python train.py --d_expert=64 --d_shared_expert=0 --normalize_top_k=true --balance_loss=0.00302 --vocab_size=21792 --norm="rmsnorm" --norm_place="pre" --qk_norm=false --beta1=0.9 --schedule="wsd" --batch_tokens=65536 --train_tokens=502900000 --dataset="wikipedia_en"
Below are experts of layer 7 (counted from 0) of a mixture-of-experts language model. Rows are named gate (a neuron's input weights, with its number), up (a neuron's input weights, with its number), down (a neuron's output weights, with its number) and show model dimensions 336-447. Each number is 50 + 10 x the weight over its row's rms, rounded and kept within 0 to 99.
Before each expert's rows: "comes after" lists some tokens at least twice as common just before its tokens as in all text; "raises" lists some tokens whose logits its average output raises strongly, later layers aside. This comes from a sample of Wikipedia text that the model never trained on. Tokens count by the router's weight.

# expert 1
comes after: " |", "|", ":", " in", "°N", " June"
raises: "201", "200", "202", "199", "12", "198"
gate1:42 62 54 49 57 45 48 55 61 64 36 48 39 42 63 56 47 59 44 50 48 49 63 58 51 38 54 46 44 35 42 46 42 51 41 46 28 46 57 56 61 57 31 47 65 59 48 56 52 58 51 58 39 57 39 49 38 60 59 47 43 46 50 53 41 58 48 40 46 47 45 37 52 34 59 55 65 52 48 58 48 41 54 46 40 46 75 59 57 45 58 47 52 69 29 28 35 52 49 67 69 55 43 52 40 48 48 41 57 46 34 58
up1:35 59 44 50 40 49 53 47 56 45 58 41 74 52 48 52 48 56 71 42 40 57 50 69 55 46 39 43 52 70 30 60 56 37 50 52 59 45 41 53 42 42 52 41 46 76 51 49 60 55 48 50 69 42 59 49 47 70 44 61 43 42 46 46 51 29 57 55 41 52 54 52 35 49 44 51 38 59 49 30 51 40 46 45 31 49 47 56 57 51 67 58 56 40 39 37 33 56 47 46 41 54 49 52 31 66 52 50 49 40 47 55
down1:46 53 45 48 32 44 39 34 49 50 44 57 45 46 52 48 39 57 69 68 56 63 37 32 66 49 41 50 62 63 57 40 53 38 46 50 53 50 59 37 42 40 69 43 56 42 51 40 42 53 60 55 44 39 57 51 75 53 57 58 38 60 65 66 43 67 50 70 34 45 58 48 44 61 50 36 43 51 47 35 72 34 44 53 64 49 46 45 51 54 53 51 50 75 41 60 45 38 48 64 42 54 61 44 50 32 74 70 35 50 51 47

# expert 11
comes after: " the", " was", " a", " is", " The", " It"
raises: " on", " (", ","
gate0:53 64 58 57 59 48 52 43 35 43 47 61 49 52 62 54 57 63 37 46 29 53 50 58 84 48 52 52 35 62 27 40 55 47 51 47 52 60 55 52 55 53 42 49 41 41 43 48 43 54 68 44 78 39 53 35 60 52 42 45 45 59 40 65 33 48 57 40 49 48 47 54 53 46 49 57 56 64 55 48 42 72 62 53 48 46 46 36 44 55 51 34 49 50 49 67 55 72 47 43 66 66 43 53 38 46 51 61 54 53 46 54
up0:55 39 49 59 42 55 39 63 60 43 39 61 53 39 56 44 53 53 46 63 48 48 52 72 70 63 43 56 51 41 44 42 52 63 47 44 51 58 57 45 43 63 52 40 55 39 49 37 50 52 47 62 53 44 55 37 60 51 34 38 29 56 51 34 56 49 56 45 61 53 42 53 40 63 55 59 55 54 60 51 46 52 55 43 45 63 57 56 49 61 72 44 41 65 55 51 45 42 49 51 58 49 37 48 46 46 56 43 57 53 35 42
down0:48 43 51 46 53 58 62 69 35 52 40 40 46 44 54 57 47 45 61 47 66 53 35 39 56 52 33 46 50 42 57 56 49 56 31 43 43 67 59 58 55 64 49 71 54 51 39 48 46 57 44 71 48 57 44 80 67 40 54 43 31 56 57 49 49 47 49 68 46 59 42 33 32 49 44 56 54 46 55 45 60 37 28 61 43 63 38 46 56 45 45 40 47 47 80 52 35 69 70 56 65 40 50 39 53 40 59 74 42 46 44 54

# expert 2
comes after: " ", " (", " $", "–", " +", " −"
raises: ".", ",", "th", "+", "–", ":"
gate0:54 53 60 52 32 42 54 47 57 63 43 47 42 39 39 61 66 53 49 61 52 41 44 35 29 42 55 59 58 38 33 42 27 59 52 49 51 41 41 55 47 39 43 43 47 36 51 53 47 58 50 47 61 54 51 53 47 53 57 54 52 62 57 52 43 46 40 53 62 37 47 49 35 49 34 41 45 58 48 33 39 55 49 52 37 55 48 51 46 49 41 61 45 66 50 47 39 55 48 36 49 45 55 63 65 62 53 44 36 54 51 53
up0:51 59 67 38 45 56 52 58 51 33 55 51 48 65 50 49 70 38 41 50 56 41 50 70 64 49 63 72 41 47 35 60 28 52 54 43 53 53 53 52 50 43 51 60 34 66 47 59 53 47 56 53 69 45 44 50 62 50 67 54 52 41 43 52 57 47 56 47 42 47 60 41 41 33 48 42 18 59 49 56 48 75 70 55 59 47 40 51 47 54 49 45 43 66 53 41 53 59 36 50 43 64 57 56 54 56 32 48 60 55 65 64
down0:48 47 39 42 56 58 45 54 51 47 38 47 71 65 72 49 54 66 55 35 52 54 50 59 44 61 40 45 55 35 40 54 42 40 45 49 45 21 60 41 49 53 51 41 75 55 57 50 46 49 56 54 64 56 53 68 71 49 60 33 40 34 51 57 63 50 33 54 68 53 33 51 42 44 51 64 48 49 56 62 72 52 46 64 34 31 56 52 46 52 55 54 43 50 32 38 68 39 44 51 52 55 54 65 41 54 61 40 56 50 53 44